Experts of a small language model: a variant of Adam for the experts.
Below are experts of layer 5 (counted from 0) of a mixture-of-experts language model. Rows are named router (the router's row for the expert), down (a neuron's output weights, with its number) and show model dimensions 128-191. Each number is 128 + 24 x the weight over its row's rms, rounded and kept within 0 to 255.
After each expert's rows: "raises" lists some tokens whose logits its average output raises strongly, later layers aside. This comes from a sample of Wikipedia text that the model never trained on.

# expert 30
router [164  75 125 125 106 118 141 101 143 140 114 168 121 144 158 161  93 156 143 153 133 133  93 150 146  86 129 140 120 138 126 120 122 108 106 120 105 161  77 130 170 123 136 136  96 157 108 102 125 106 115 138 172  88 125 154 139 141 104  95 129 127 110 126]
down0 [142 122  98 141 124 113 114 164 140 142 115 132 131 115 119  60 175 113 145 144 139 120 156  85 128  81 151 113 138 141 145 136 135 141 150 146 106 153 118 164 120 180 129 133 112  69 126 121  99 116  57 138 167 129 139 146 145 163 113 111 118 133 102 125]
down1 [130 135 140 114 116 120 100 153 151 127 117 125 156 153 116  89  88 122 154 171 179 113 110 145 102 149  88 111 146  99  85 124 102 135 151 150 149 146 145 155 132 171 121 111 144 122  88  92 110  94 132 123 162  82 123 157 133 159 113 150 137 129 135 103]
raises: "ur", "ow", "ung", "ipe", "im", "ack"

# expert 78
router [145  89 134 126 140 126 137 137 127 104 154 101 168 129 117 133 125 144 139 117 105 128 152 128 146 134 103 110 101 127 105 149 120 117  63 139 133 134 166  69 117 157 116 114  76 129 137 109 130 128 124 177 154 144 130 120 130 137  95 107 136 148 170  99]
down0 [153 112 172 121  99 122 138 109 109 167 202 153 151 136 110 119 156 122 148 122 116 133 133 163  86 147 126  98 108 129 105 148 119 117 126 130 152 153 118 127 143 145 117 148 150 152 154 144 146  93  96 127 122 164 122 117 129  89 156 134 118 131 119 107]
down1 [123 134 112 136 113 121 151  96 127 164 157 148 151 152 120 120 142  86 150 166 166  93  98 109 109 118  98  76 134 166 148 138 133 141 151 142 141 115 161 131 134 125 114 145 120 108 128 124 121 125 115 151 115 137 129  81 103 123 129  93 137 165 199 152]
raises: ".", "-", " for", "o"

# expert 36
router [125  65 116 104 143 127 115 122 148 128 105 111 115 143 133 148 103 118 117 146 175 133 116  91 129 130 121 120 137 127 126 133 165 125 158 151 155  84 167 142 109 106 145 148  94 112 142 111 123 160 146 128 136 103 139 161 168 145 144 138 168 132 161 124]
down0 [179 124 119 142 162 125 135 125 141 166 134 165 124 146 148 113 118 143 144 147 175 151 108 123 151 130 124 151 153 117 138 133 129 144 134 136  89 154 143 108 136 150 131 130 104  72 158 145 148 152  99 137 171 159 134 131 120 157 151 128 133  92 121 114]
down1 [124 101 110 144 115 128 166 147 119  94 122 142 155 140 138 119 159 132  71 130 132  80 155 161 157 122 123 152 184 128 105 129 141 167  84 109 146 128 132 127  97 155 103 127 121 107 142 178 171 135  72 145 128 133 118  91 129 157 149 130 149  64 107 140]
raises: "ar", "ia", "av", "z", "k", "war"

# expert 44
router [131 140 106 176 142 158 101 124 157 107 131 140 137 136 109 106  91  79 181 127 142 104  91 103 103 121 133 133 117  82 142 146 145 135 145 100 153  96 104 147 108 156 113 121 125 148 143 149 149 134 105 111 169 159 185 122  77  69 137 105 132 142 137 143]
down0 [122 135 127 133 114 168 122 141  88  99 124 114 151 107 116 111 172 106 115 144 152 137  55 164 160 110 128 112  81 137 119 138  75 107 143  99 109 136 133 163 122 121 130 174 140 131 148 112 125 153 113 137 135 131 135 134 148 111 113 116 108 126  92 128]
down1 [ 99 124 120  94 153 130 131 157 156 167 129 155  82  63 127  95 124  99 112 130 116 135 111 108 152 171 137 161 142 102 106 112 136 112 125 132 113 133 126 144 121 111 133 138 154 121 104 143 123 143 129 138 153 125 147 144 133 134 186 120 101 129 103 135]
raises: " |", "===", " and", "====", "\n", "port"

# expert 14
router [127 152  87  94 120 116 143  93 102 155 165 187 119 130 113 153 158 155 159 123 149 118 153 157 142 120 129 133  96 100 102 158 106  94 112 125 152 112 106 102  85 132 131 117 164 105 153 110 126 120 117  81 120 148 117 128 110 137 134 147 106 125 127 101]
down0 [118 143 139  96 154 103 128 121 116 195 184 142 116 122  90 190 110 163  99 109  96 119 146 137 142 129 147 127 122 156 130 137 135 143 120 151 121 153 131 130 128 164 113 168 134 143 150 106 147 118 173 152 109 111 141 103 107 124 138 152 120 122 169 146]
down1 [111 187 120 149 109 120 119 126  96 102 134 147 138 114 116 128 104  79 155 121 135 163 109 160 114 110 156 119  97 125  79 149 109 122 155 135 119 127  67 138  92 133 170  82 108 131 126 102 134 171  89 126 141 176 111 169 154 136 124 151 120 120 116 109]
raises: " make", " be", " take", " have", " move", " help"

# expert 19
router [ 94 120 127 139 152 154  86 146 115 181 172 136 134  80 108 114 106 115 135 141 116 139 188 153  83 143 101 118 150 131 155 145 171 135 158 140 150 167 137 125  87 146  87 118 138 133  98 134 138 110 105 141  79 185 145 108 128 121 127 131 116 118 139 126]
down0 [111 146 118 100 141 138 142 112 124 125 159 141 150 137 145 108 103  88 131 174 139 118 109 122 108 110 170 142 148 154 123 109 108 130 109 123 113 124 146  96 146  72 145 138  82 134 136 136 137 149 153 110 125 121 143 134 141 124 138  93 142 131 146 128]
down1 [ 83 137 163 135 156 135  80  86 141  99 141 134 139 147 102 195 133 156 108 102 135  88 133 119 116 126 128 176 154 124 134 135  85 117  94  94 111 105 135 113  76  69 138 121 143 147 118 147 108 110 157 118 134 133 138 160 162 154  95 102 123 139 112 116]
raises: " a", " the", " an", " one"

# expert 46
router [131 150 138 137  99 140 126 139 121 126 154 120 123 143  94 107 115 134  86 106 124 157 159 121 153  83 128 128 182 123 116 147 109 127 136 117  80 125 114 166 156 110  82 133 100 139 132 153  94 103 108 112 174 121 109 143 113 109 124 132 146 156 105 150]
down0 [ 93 128 157 124 137 181 115 119 148  89 130 151 133 107 126 141  79 127 128 109 170 136 117 157 120  91 133 101 108 111  89 152 148 132 136 175 135 159 127 139 133  95 134 137 118  98 126 131 104 100 111  89  85 129  98 114 135 126 123 124 128  98 125 134]
down1 [121 114 115  83 117 116 110 108 137 145 145  98 120 119 132 171 129 107 147 118 114  93 149 104 117 137 118 122 162 141 168 109 170 138 138 141 123 105  85 112 144 122 161 119 175 178 169 140  91 130 120 152 112 150 148 122 131 165 146 148 111 158 159 154]
raises: ".", ";", ",", " as", " on", " in"

# expert 70
router [145 161 170 129 102 103 115  96 127 117 153  69 174 133 137 111 147 133 118 170 125 132  75 125 113 124 113 134 128  99 125  85 110 134 160 122  98 132 128 144 178 152 158 116 123 120 143 152 128 133 144 109 130 157 135 146 133 140 136 141 128 148  98 131]
down0 [143 111 120 116 129 139 136 147 103 159  94 147 138 124 183 100 125 161 150 131 122 151 134 133 106 144 115 112 116 100 108 134 142 157 128 100 118 126 139 122 114 146 135 145 137  99 123 105 110 131 146 125 170 135 123 180 137 119  93 115 138 119 107 129]
down1 [125 128 102 152 125 142 116 139 151 128 167  72 117 134 116 117 150 110 150 127 127 122 150 118 151 170 112 128 124 110 113 110 163 119 130 131 132 134 176 165 140 136 107 173 123 141 124 149 105 157 190 110 104 121  61 114 144 116 113 108  91 161 128 146]
raises: " ", "\n", " City", " No.", " T"

# expert 41
router [118 149 162 118 154 107  96 125  94 125  92 136 162 131  80  79 141  86 146 130 127 113 108 135 155  89  90 138 129 162 124 128 186 131 120 138 119 140 119 124 149 132 127 119 135 135 131 150 173 147 115 146 121 136 177 108 142  94 165 108  84  73 114 171]
down0 [139 128 108 103 163 106 145 131 147 151 138 126 140 132 125  98 101 142 114 122 113 156 146 144 132 150 119 118 112 157 125 130 137 110 143 140 115 120 101 122  86 104 132 148 148 115  99 111 143 131 120 114 149 160 141 157 105 134  88  97 139 189 141 107]
down1 [106  91 162 157 108  85  93 103 149 152 151 120 120 149 134 141  89 136 155 120 141 132  99 132 132 112 141 143 111 110 120 110 126 151 132 149 166  99 125 104 125 126 132 146 123 110 173 161 149 120 156 149 147 125 132 101 138 137 113 131 122 141 105 107]
raises: " |", "\n", ";", " and"

# expert 11
router [178 124 130 132 142 151 130  96  76  73 162 156 141 118 140 122 135  78 164  76 123 129 108 124 140 120 146 137  89 117 154 140 113 135 173 123  97 131 105 163 139 152 119  92 147 156 136 140 147 107 127 147 127 126 159 166 134 109 123 106 145 138 120 132]
down0 [ 99 150 121 104 168 146 129  75 113 116 142 133 113 135 149 152 109 146 126 137 139 133 126 121  87 125 126 123  92 109 144 141  84 151 127  81 147 117 101 106 163 148 146 129 107 117 106 119 137 144 128 174 129 161 178 105 137 102 106 140 131 125 116 151]
down1 [125 149 153 153 138 126 144 113 106 136 111 115  95 122 105 136 113 129 121 142 149 105 100 141 113 135 140 194  78 140 128 134 114 132 160 137 152 129 134 135 127 141 154 136  99 123 128 131  95 142 129  83  62 113 145 149 122 135 122  98  85 163 130 106]
raises: " |", " of", " in", " and", " by", " /"

# expert 42
router [167 106 126 157 129 101 149  77 115 140 130 126  99 139 116 168 103 145  91 153 124 105 134 126 156  87 139  79 164  95 119 105 134 143 154 146 132 124 140 153 153 130 150 162 107 106 150 108 126 150 168 141 129  90 140 186 129 126 160 146 128 152  99 133]
down0 [124 149 158  79 170 118 153  84 178 161 106 123 113 104 127 164 130 120 158 129 107 129 148  97 123 179 127 104 132 116  87  93 128 118 161 187 121 119 110  93 115  83  90 165 112 123 146 129 144 145 126 162 145  82 146  94  92 126 164 136 133 127 150 128]
down1 [164 123 114 157 105 142 145 146 146 142  83  85 123 131 129 160 148 125 129 129 174 101  99  78 132 149 160 120  84 126  89  99 143 140 120  88 142 153 127 127  98 112  95 133 178 127 164 117 139 120 122 147 144 121 122 177 133 115 112  86 113 111  98 167]
raises: "ill", " and", " the", " to", " from", "is"

# expert 68
router [149 178 126 129 100 135 131 102 146 134 162 152 124 129 100 125 129 154 126 135 130 144 120 122 149 104 160  97 162 100  94 145 165 102 124 184 101 169 108 126 139 124 130 172 157 127 106 134 141 157 167 112 130  85 126 133 163  84 127 122  97 138 104 174]
down0 [130 118  86  93 159 133 108 128 126 124 130 123 106 173 116 139 109  97 165 149 115 113 161 140 134 122 118 113 138 134 148 109  88 159 120 102 124 167 136 132 149  98 102 118 116 148 146  85 143  98 109 148 107 170 124 165 115 127 151 100 156 186 183 108]
down1 [113 134 177 153 128 115 142 125 170 131 138 123 157 104 132 119 142 130 127 167 113 125 146 168 136 149 144 123  87 118 143 136 115 163 154 130  98 139 100  96 113 131 113 121  81 118  92 151 102  77  98 125 136 134  76 148 104 139 113 112 182  69 153 106]
raises: " in", " and", " on", " to", " at", " for"

# expert 61
router [148 150 135 111 115 140 118  95 135 151 125 157 110 140  95 130 116 179 142 150 122 126 136 162 165  96 157 124  99 113 170 155 152  98 122 115  96  99 116 169 140 142 143 107 101 119  82 154 148 121 144  97 152 147  72 116 132 147 139 145 150 126 119 177]
down0 [ 83 126 140 137 149 128  98 137 164 129 142 106 145 127 145 108  95 139 107 132 128 141 134 159 132 148 113 103 110 134 168 122 133 150  90 155 145 120 117  96 151 109 147 116 104 122 129 113 112 104 120 164 153 123 104 129 143 132 126 126 125 129 115 146]
down1 [135 157 130 125 128 132 144 105 141 126 144 132  92 116 133  75  63 113 120 143 107  96 112 113 132 141 189 150 131 137  61 129 142 105 130 147 155 145 145 163 154  93 173 136 149 118 136 153 121 103 142 180 103 168 104 110 122 131 131 146  90 110 102 110]
raises: " of", " as", " in", ",", " that", " to"

# expert 18
router [137 162 127  92 109  84 142  99 114 123 118 101 165 112 157 152  99 118  94 154 135 161 131 112 141 136  68 140 109 136 154 180 115 111 135 116 127 110 143 104  74 167 156 133 120 141 132 138 154 117  88 130  93 119 166 110 101 163 102  87 170 126 159 118]
down0 [126 124  97 122 115 165 147 119 172  85  87 130 129 150 122 128 113 132 164 102 113 138 113 138 101  85 128 142 119 159 123 123 143  97 121 186 102 129 150 116 141 127 119 123 121 165 100 179 129 154 171 140 136 141 122 102 135 110 122 102 115 105 137 151]
down1 [147 141 166 124 124 138  65 134 142 164 124 120  97 125 152 115 133 149 103 163 110 141 125 131 137 148  89 119 159 111 124 137 125 150 149 122 116 128 112 113 125 145 133 115 163 148 151 151 134 124 135 125 118 154 115 133 115 126 104 137 134 126 131 186]
raises: "-", " |", " in"

# expert 33
router [ 95 164  82 135  90 183 150 111 145 110 165 112 147 164 148 103 151 128 136  94 115 130 158 124 137 100 161 126 155 145 179 162 170 166 148 182 120 155 125 141 131 128 170 119 159 146 109 144 136 134 168  76 109 157 127 137 154  95 149 129 124 152 144 101]
down0 [129 150 153 139 118 188 134 105 168 114 157 174 121 115 113 114 139 112  92 164 146 138 118 112 118 139 113 101 114  78 138 184 130 160 122 147 124 116 138 136 165 122 136 155 121  90 113 127 140  77 107 127 143  83 168 146 112 108 110 105 117 108 122 105]
down1 [157 146 140 119  94 152 173 122 138  97 139 143 104 116  75  98 152 108 142 130 152 123 119 176 109  95 125 156 126 116 108 112 112 172 146 110 128 100 132 143 182 129 140 107 111  90 130 143 154 127 107 136 130  62 114  93 151 170 130 103 127 136 130 129]
raises: "\n", " and", " in", " at", " the", " on"

# expert 57
router [139 181 148 101 122 115 105 139 118  93 104 136 126 124 148  88 101 139 136 158 111 103 138 139 123 108 117 133 133 115  84 108 100 141  85 132 167 102 113 138  88 145 137 164 135 105 107 127 153 145  91 100 131 104 123  72 169 127 137 157 127  96 127 146]
down0 [107 111  98 146 126 159 120 128 139 121 130 124  96 129  81 116 117 112 113 121 123 150 110 117 152 148 163 101 111 116 117 148 124 144 117 103 110 115 155  89 114 117 144 101 126 115 109 145 140  87 117 131 166 104 163 100 130  88 169 134 140 116 149 158]
down1 [137  87 125 149 109 119 146 128 103 127  92 145 130 126 137 100 150  99 111 168 148 128 143 161 114 107 132  84  96  94  85 122 132 149 130 114  83 136 151 146 155  91 137 168 162 169 144 149 132 130 124 129 132  88 105 104 108 135 105 118 154 129 127 145]
raises: " the", " a", " as", " an", " in", " there"

# expert 71
router [ 91 179 115 106 116 113 102 127 135 125  90 118 157 113 138  71 119 133 141 139 138 176 149 168 139 121 130 156 122 109 146 108 127  78  94 135 146  94 113 116 103 141 116 140  76 155 127 156 149 147 119  94 143 109 134  76 148 132 173 122 116 131 109 107]
down0 [167 121 115 129 146 160 167 123 129 134 143 104 131 145 143 145 110 115 127 105 151 101 123  71 145 151 143 150 155 137 145  60 115  90 144 137 132  99 128 107  90 107 100 155 171 115  77  95 154 105 109 100 131 132 127 139 106 117 145 117 115 103  85  92]
down1 [144 106 152 120 146 142 121 132 141 121 141 159 161 170  82  95 188 112 120 115 123 117  97 102 101 113 149 136 146 111 152 139 137 116 133 144 133 133  96  88 146 132 102 112 159 111 116 143 103  82 133 144 139 123 131 150 123 164 129 143 105 102 128 117]
raises: "\n", ".)", " with", " under", "),", " |"

# expert 79
router [128  91 137 145 115 138 137 152 136 100  87 103 134 124 143 150 151 116 160 139 129 156 183  88  79 151 130 152  95 131 113 144 149 171 137 142 161 120 134 134 161 113 125 145 116 118 148 124 145 141 180 131 171 108  79 108 133 155 141 118 106 126 158 121]
down0 [159 145 125 126 157 101 142 104 114 105 112  92  82 154 133 101 139 137 145  91 142 116 152 141 123 103 155 117 116 146 130 158 115 172 144 130 103  93 132  77 129 132 107 164 152 103 169 133 148 144 133 111  87 137 140 162  98 128 173  89 118 115 114 142]
down1 [153 144 104 130 110 141 148 146 146 159 102 159 109 122 132 146 122 105  98 169  90 116 154 119 163 131 122 120 181 133 139 174 151 181 110  95 151  88 173  68 141 122 156 126 139 129 161 149  88 160 170  80  94 176  99 101 145 121  86 137 162 154 132 124]
raises: "al", "ur", "il", "re", "ille", "ore"

# expert 22
router [105 152 107 118 161 149 144 137 139 145 163 115 164 137  99 133  81 148 133 147 105 109 155 119 122 141 116 114 156 146 133 136 119 151 154 171 152 101 167 147 124 122 100 126 129 131  97 120 121  99  86 143 129 113 121 110 131  91 131 144 144 174 167 147]
down0 [107 147  91 101 103 163 159 135 113 126 119 114 115 129 151 146  82 115 133 191 112 115 161 136 116 130  94 124 128 141 118 111 114 157 114 163  76 144 119 106 112 113  80 142 123 141 100 147 136 139 104 139 191 126 105 120 109  89 146 165 120 128 126 122]
down1 [169 127  77  59 123 109 144  81 109 131 106 136 124 108 133 160 121 142 147 124  85 124 137 140 138 113 124 122 121 114  87 173  92 118 121 144 102 170 109 135 120  81 113 130 117 111 130 161 107 144 128 145 151 149 108 136 138 139  80  76 124 121 124  96]
raises: " ", " —", ":", " –", ",", ";"

# expert 75
router [114 179 129 126 157 130 115 111  95 146 169 110 136 160 152 154  77 125 114 108 110 104 159 152 150 106 137 153  92 119 159 123 118  97 161 136 186 137 118 115  72 139 127 129 141 105 119 121 172 142 124 103  95 159 126 132 109 161 125 135 127 123 120 139]
down0 [ 84 119 132 155 122 144 153 134 114 102 123 142 158  74 145 122 121 106 134 125 104 109 101 113 125 139 125 141 155 160 175 125 137 141 105 108 128 144 151 124 143 155  94 157 137 140 131  97  91 151 154 125 126 134 108 145 135 156 158 121 133 120  97 122]
down1 [133  83 125 140 162 117  71 149 123 114 134 109 144 151 128 106 118 148 134 126 123 122  77 137 121 147  89 150 101 145 119 161 112 111 147 109 135 104 102 138 128 135 151 143 154 112 132 141 116 154 120 154 174 153 117 148 141  96 161 113 117 163 120  82]
raises: " then", " also", " the", " later", " other", " he"

# expert 59
router [120 118 123 158 136 174 158 198 131 154 109 155 107 112 109 146 142 144 115 138 110 126 160 119 118 169 155 126 131  97  96 121 111 129 159 139 156 164 122 142 111 153 148 114 124 136 178 104 176 153 182 138 135 123 100 154 102  84 135 134 154 149 159 104]
down0 [ 97 101 102 103 140 138 112  93  75 101 123 133 172 136 121 144 144  95 164 117 155 141 109  85 163 106  89 154 165  89 130 135 136 101 147  85 138 127  79 101 134 119  88 145 136 122 163  86 109 134 156 146 146 135 135 115 171 132 135 119 119 116 118 127]
down1 [120 101 123  98 120 110 123 146  79 145  99 156 110 133  99 126 145 128 108 133 120 112 143 165 123 158 135 141 138 119 109 136 145 139 144 116 132 141 105 153 121 112 149 138 111 120 129 139 119 117 163 128 148 111 148  93  73 182 123 104 133 157 133 145]
raises: "ich", "ar", "ad", "l", "an", "em"

# expert 43
router [159  98  99 156 110  99  95  96 162 147  89 164 172 133 156 145  94 148 161 121 130 132 102 135 143 145 147 119 140 103 115 128 129  98 142 136 138 108 116 139 124 165 144  95 157 124  96  96 141 138 111 119 151 140 139  91 130 143 102 181 137 145  83  92]
down0 [149 177 120 130 116  76 132 120 139 136 170 138 149 148 119 120 151 140  90 192 118 126  83 145 130 150 115 106 152 108 128 105 132 140 139 141 157 117 172 153 115 113 107 145  92 121 156 130 111 117 110  86 122 133 152 132  95 123 151 132 217 153 109 135]
down1 [112 157 135 148 109 104 140 122 170  89 148  81 155  74  97  55 119 130 124 185 112 145 160  80 132 132 121  65 159 147 132  69 104  99 120 128 126 124 129 160  98 143 141 145 169 161 105  89  99  99 123 138  99  90 127 128 191 136  99 120 127 125 143 144]
raises: "i-", "l", "and", "é", "im", "v"

# expert 35
router [145 156 147 135 133 148 147 110 105  81 184 144 161 166 140 138 150 106 133  95 117 142 101 101 122 116  81 115 104 153 158 130 113 162 130 125  62 118 102 116 136 147 129  75 109 120 155 185 122 135 110 128 127 125 132 154 117  68  59 114  92 161 141 124]
down0 [109 129 184 134  80  99 121 112 159 105 122 139 152  73 149 123 135 133 113 133 155 155 144  77 110 163 145 126 135 135  62  97  97 133 143 112 146 127 159 104 115  77 119 114  86 136 133 136 162 104 135 151 115 136 124 122 111 144  79 137  75 144 137 141]
down1 [116  90 108 145 119 161 141 123 136 116 154 129 111 115 158 140 129 130 131 132  75 139 125 113 129 115 132 145  95 128 150 102 142 122 124 131 162 139 117 138 128 143 105 155 144 138  64 116 138 143 152 146  97 139 179  91 139  91 119 152  92 132 131  89]
raises: " and", "\n", " for", " in", " as", " with"

# expert 63
router [126 176 129 124 133 120 137  99 137 125 125 105 105  96 114 190 104 147 120 157 115 157 109 133 131 118 161  96 155  84  80 126 106 122 163 134 148 113 152 133 122 103 150 152 142  92 134 107 122 127 145 102 109 101 113 130  97 124  98 105 136 126 137 121]
down0 [121 127  91  94  82 120 120 127 164  78 169 133 141  88 140 154  94 124 103 196 172 134 104 132 166 111 127  98  91 151  93 149  95 157 159 129 166 114  88 145 138 111  75 115 145 121 107 128 101 111 120 174 164 100 154 136 158 142 170 104 122 167 110 100]
down1 [175 118 126 115  97 166 153 120 131 134 107  97 175 178 144 114 154  94  81 130 124 130 131 131 118 123 119 140  92 105 123 176 181 137 129 106  85 136 108 172 120 127  96 107 126 127 114 114 148 131 131 138 100 114 128 102 139 142 171 127 120 155 152 126]
raises: " |", " (", ";", " and", " in", ","

# expert 74
router [184  81 120 122 118 134  92  75 192 101  63  97 133 121 137 161 105 124 113 144 144 131 108 130 153 126 149 142 145 124  96 113 156 113 138 143 155 132 108 101 140 131 165 130 139 178  98 149 160 153 100 115 135  99 131 109 142 108 124 101 153 134 127  99]
down0 [133 128 155 114  88 129 121 146 128 111 116 105  96 154 163 133 148 116 157 157 101 138 101 161 111 113 157 141 109 104 156 151 150 122 112 150 140 127 146 132 132 168 147  82 181 113 142 144 144 173  96 134 150 109 135 111 117 134 107 122 156 131 113 158]
down1 [134 152  99 146 145 107 140 122 163 130 117 138 115 108 181 147 121 106  94 145 154 142 117 185 156 137 120 138 141 119 131  96 136 147 160 102 168 143 125  65 167 116 133 123 165  93 127 142 138 124 101 146 154 109  97 155 125 149 125 122 120 127 116 159]
raises: "e", "at", "eg", "o", "ot", "ar"

# expert 2
router [126 169 138  95  92  98 144 139  84  72 159 153 144 105 103 139 116 147 159 152 129 156  97  79 149 123  96 100 123 146 105 148 122 149 176 159 134  90 109  83 133 140 114 133  81 116 132 128 117 126  81 138 122 133 152 108 132  87 156 127 127 127 129 117]
down2 [103 118 103 184 104 111 132 115 131 170 114 133 104 114 171 124 100  81 103  75 156  54 139 122 145 112 142 128 137 111 110 158 114  98 113 178 140 120 156 126 130 124 138 144 153 100  94 125  92 126 139  90 138 107 137  84 142 105 143 108 172 163 143 110]
down3 [172 119 133 120 158 152 121 157 146 156 138 106 101 165 111 138 154 122  53 151 132  79 122 137 136 120 135 138 134 105 105 182 160 125 145 113 149 116 160 110  91 130 109 139 130 143  95 164 140 142 115 153 131 114 143 139 125  98 153 104 121 133 131 116]
raises: " |", "\n", " and", ";", ".", " ["

# expert 65
router [ 90 207 133 133 131 133 124 114 155 138 132 161 110 158  95 108 163 145 104 149 162 154 189 145 128 105 128 155 141 105 115 105 155 143 152  77 136 108 133 130 113 149 140 131 125 113  94 110 127 123 149 153 108 105 138 133 138 130 170 135  56 123 123 136]
down0 [141 135 106 167 127  86 162 119 115  95 139 140 105 115 124 128 119  97 120 148 112 150 164  87 126 116  73 136 136 103 110 140 140  91 165  89 140 116  92  78 101 138 187 164 135 137 100 144 143 133 131 119 127 167 139 109 164 116 146  98 129 133 135 113]
down1 [120 176 140 100 115 156 110  84 126  75 158 134 116 117 123 115 152 133 175 115 132 135 133 113 130  90 127  97 134  90 129 119 127 100 129 139 115 132 167 144 147 130 138 133 141 106 146 109 109 112 149 125  72  97 141 147 117 130 124 127 194 114 143 139]
raises: ",", " and", "-"

# expert 62
router [ 72 100 112 100 137 104 107 108 127 120 130 184 170 175 129 147 108 129 134  86 113  90 158 126 147 139 146 163 111 150 106 140 102 131 154 125 128  93 107 128 120 105 127 138 133 119 139  92 125 113 158  73 126 137 108  94 110 132 171  94 159 104 145 136]
down0 [131 141 135 140 104 160 116 107 147 134 148 109 117 139 172 154 135 101 177 141 117 102 123 100 145 119 123 177 169 145 137 117 153 126 134 124  94 114  99 108 129 122 152 108 161 136 116 161 129 110  90 159 140 113 138 132 159 166  67 130  96 139 118 118]
down1 [113 114 100 116  89  91 196 108 134  95  98 158 129 148 155  99 130 114 152 118 169 142 111 185 123 120 146 162 126 112  89 160 117 141 133  88 114  96 110  99 150 113 132 106 129 162 184 114 112 145 160 122 140 102 107  79 119 133 188 154 143 114 127 145]
raises: " the", " one", " its", " this", " his", " their"

# expert 1
router [103 108  88 125 123 105 111  72 143 134 104 150  63 138 136 169 116 142 134 157 156 108 115  78 118  89 148  74 107 104  98 136 111 114 113 144 145 141 137 135 141 143 117 144 132 154 108 152 129 151 119 104 182 161 160  73 125 131 123 146 156 121 126 136]
down0 [117 146 134 109 132 103 104 142 150 182  74 131 112 173 103 132 123 130 144 163 161 135 149 147 131 104 131 142 117 109 123 105 103 159 115 108 151  96 113 107 104 118  83 139 180  97 157 163 158 176 165 143 120 161 128 157 127 137 137 123 159  52 153 111]
down1 [108 167 147 144 102 147 135 108 181 106 158 127 140 124 133 156 139 158 118 146 132 108 167  96 110 135  75 153 143 121  99 126 108  99 140 110 120 106  72 152 144 125  44 128  98 126 135 101  99 157 119 131 104 105 106 132 101  89 170 107 129 124 126 151]
raises: "\n", "es", "oon"

# expert 47
router [162 101 141 140 147 121 120 122 116 142  86 108 126 132 146 154 148 151 130 133 142 130 111 127 138 112 111 156  94 159 180 108 164 107 156 104 121 153 111 180  95 116 117 167 104  93 114 126 166 121 148 120 147 113 128 146  96 150 109 110 133 131 140 127]
down0 [141 140 150 135 114 131 100 137 143 118 170 117 155 139 113 144 142  84 153 135 119 142 103 137  90 130 120 128 156  91  95 110 115 150  97 155 129 148 145 142 134 141 123  98 116 118 116 122 115 155 122 136 133 101 166 164 117 117 142  83 133 156 158 142]
down1 [ 90 155 161 151 126 152 137 131 127 119 121 101 127 114 111 146 152 122 156 137 108 125 138 125 181 123 118 108 167 123 110 107 114 109 161 116 132  37 105 129 181  99 124 106 116 173 119 118 131  87  80 149 150 101 119 112  76 133 136 104  93 157 138 161]
raises: "v", "f", "j", "af", "vi", "ce"

# expert 16
router [114  70 143 120  82 106 117 156 162 134 150  72 143 164 169  89 120 157 125 167 116  92 129 112 129 118 149 156 136 115 142 133 127  96  78 128 129 135 137 155  84 126 136 112  91 100 113 116 103 116 107 157 126 132 165  94  90 104 145 159 156 158 130 118]
down0 [ 79 118 100 115 146 131 127 101 110 126 128 155 150 153  96 112 140  89 107 133 104 126 103 154 119 132 137 126 149 165 126 171 140 157 123 115 181 121 143 124 143 159 132 125 145  96  95 116 105 120 106 146 108 118 146 126 150 127 121  81 124  73 178 137]
down1 [132 166 143 106 111 148 143 133 120  92 121 158 142  97 131 127 112 134  90 123 141 109 144 121 167  92 159 164 114 103 135 113 145  65 142  99 159 127 158 104 173 153 153 146 107  92 110 106 163  99 171 138 139 113 106 148 118 124 104 136  77 161 120 133]
raises: "\n", "|", "H", "C", "D"

# expert 21
router [167 123  73 143 121 145 155 130 150 107  96 103  89 100 159 163 142 130 115 163 108 123 164 157  69 143 107 140 108 122  98 159 145 163 102 114 164 143 112  99 120 141 150 162 127 150 121 117 128 135 120 137 144 101 108 143 112 138 135 139 105 103 162 111]
down0 [129 149 112 140  78 115  88 113 143 128 104 134 130 113 158 117 133 121 155 133 137 107 124 120  78 109 134 131 155 123  96 159 163 155 108 140 142 142 136 103 161  98 128 155 131 108 162 122 123 122 122 116 119 127  92 116 115 144 125  91 103 111 156  88]
down1 [117 144 104  85 131 108  98 114 121 162 142  98 146 144 110 107 127 106 111 159 102 138 163 131 153 156 156 116  94 123 123 177 147 127 143 141 165 108 132 112 106 102 141 152  95 134 109 146 129 110 128 152  93 126 139 142 129 141 115  84 180 123 163 124]
raises: "im", "ica", "oe", "ino", "ana", "ama"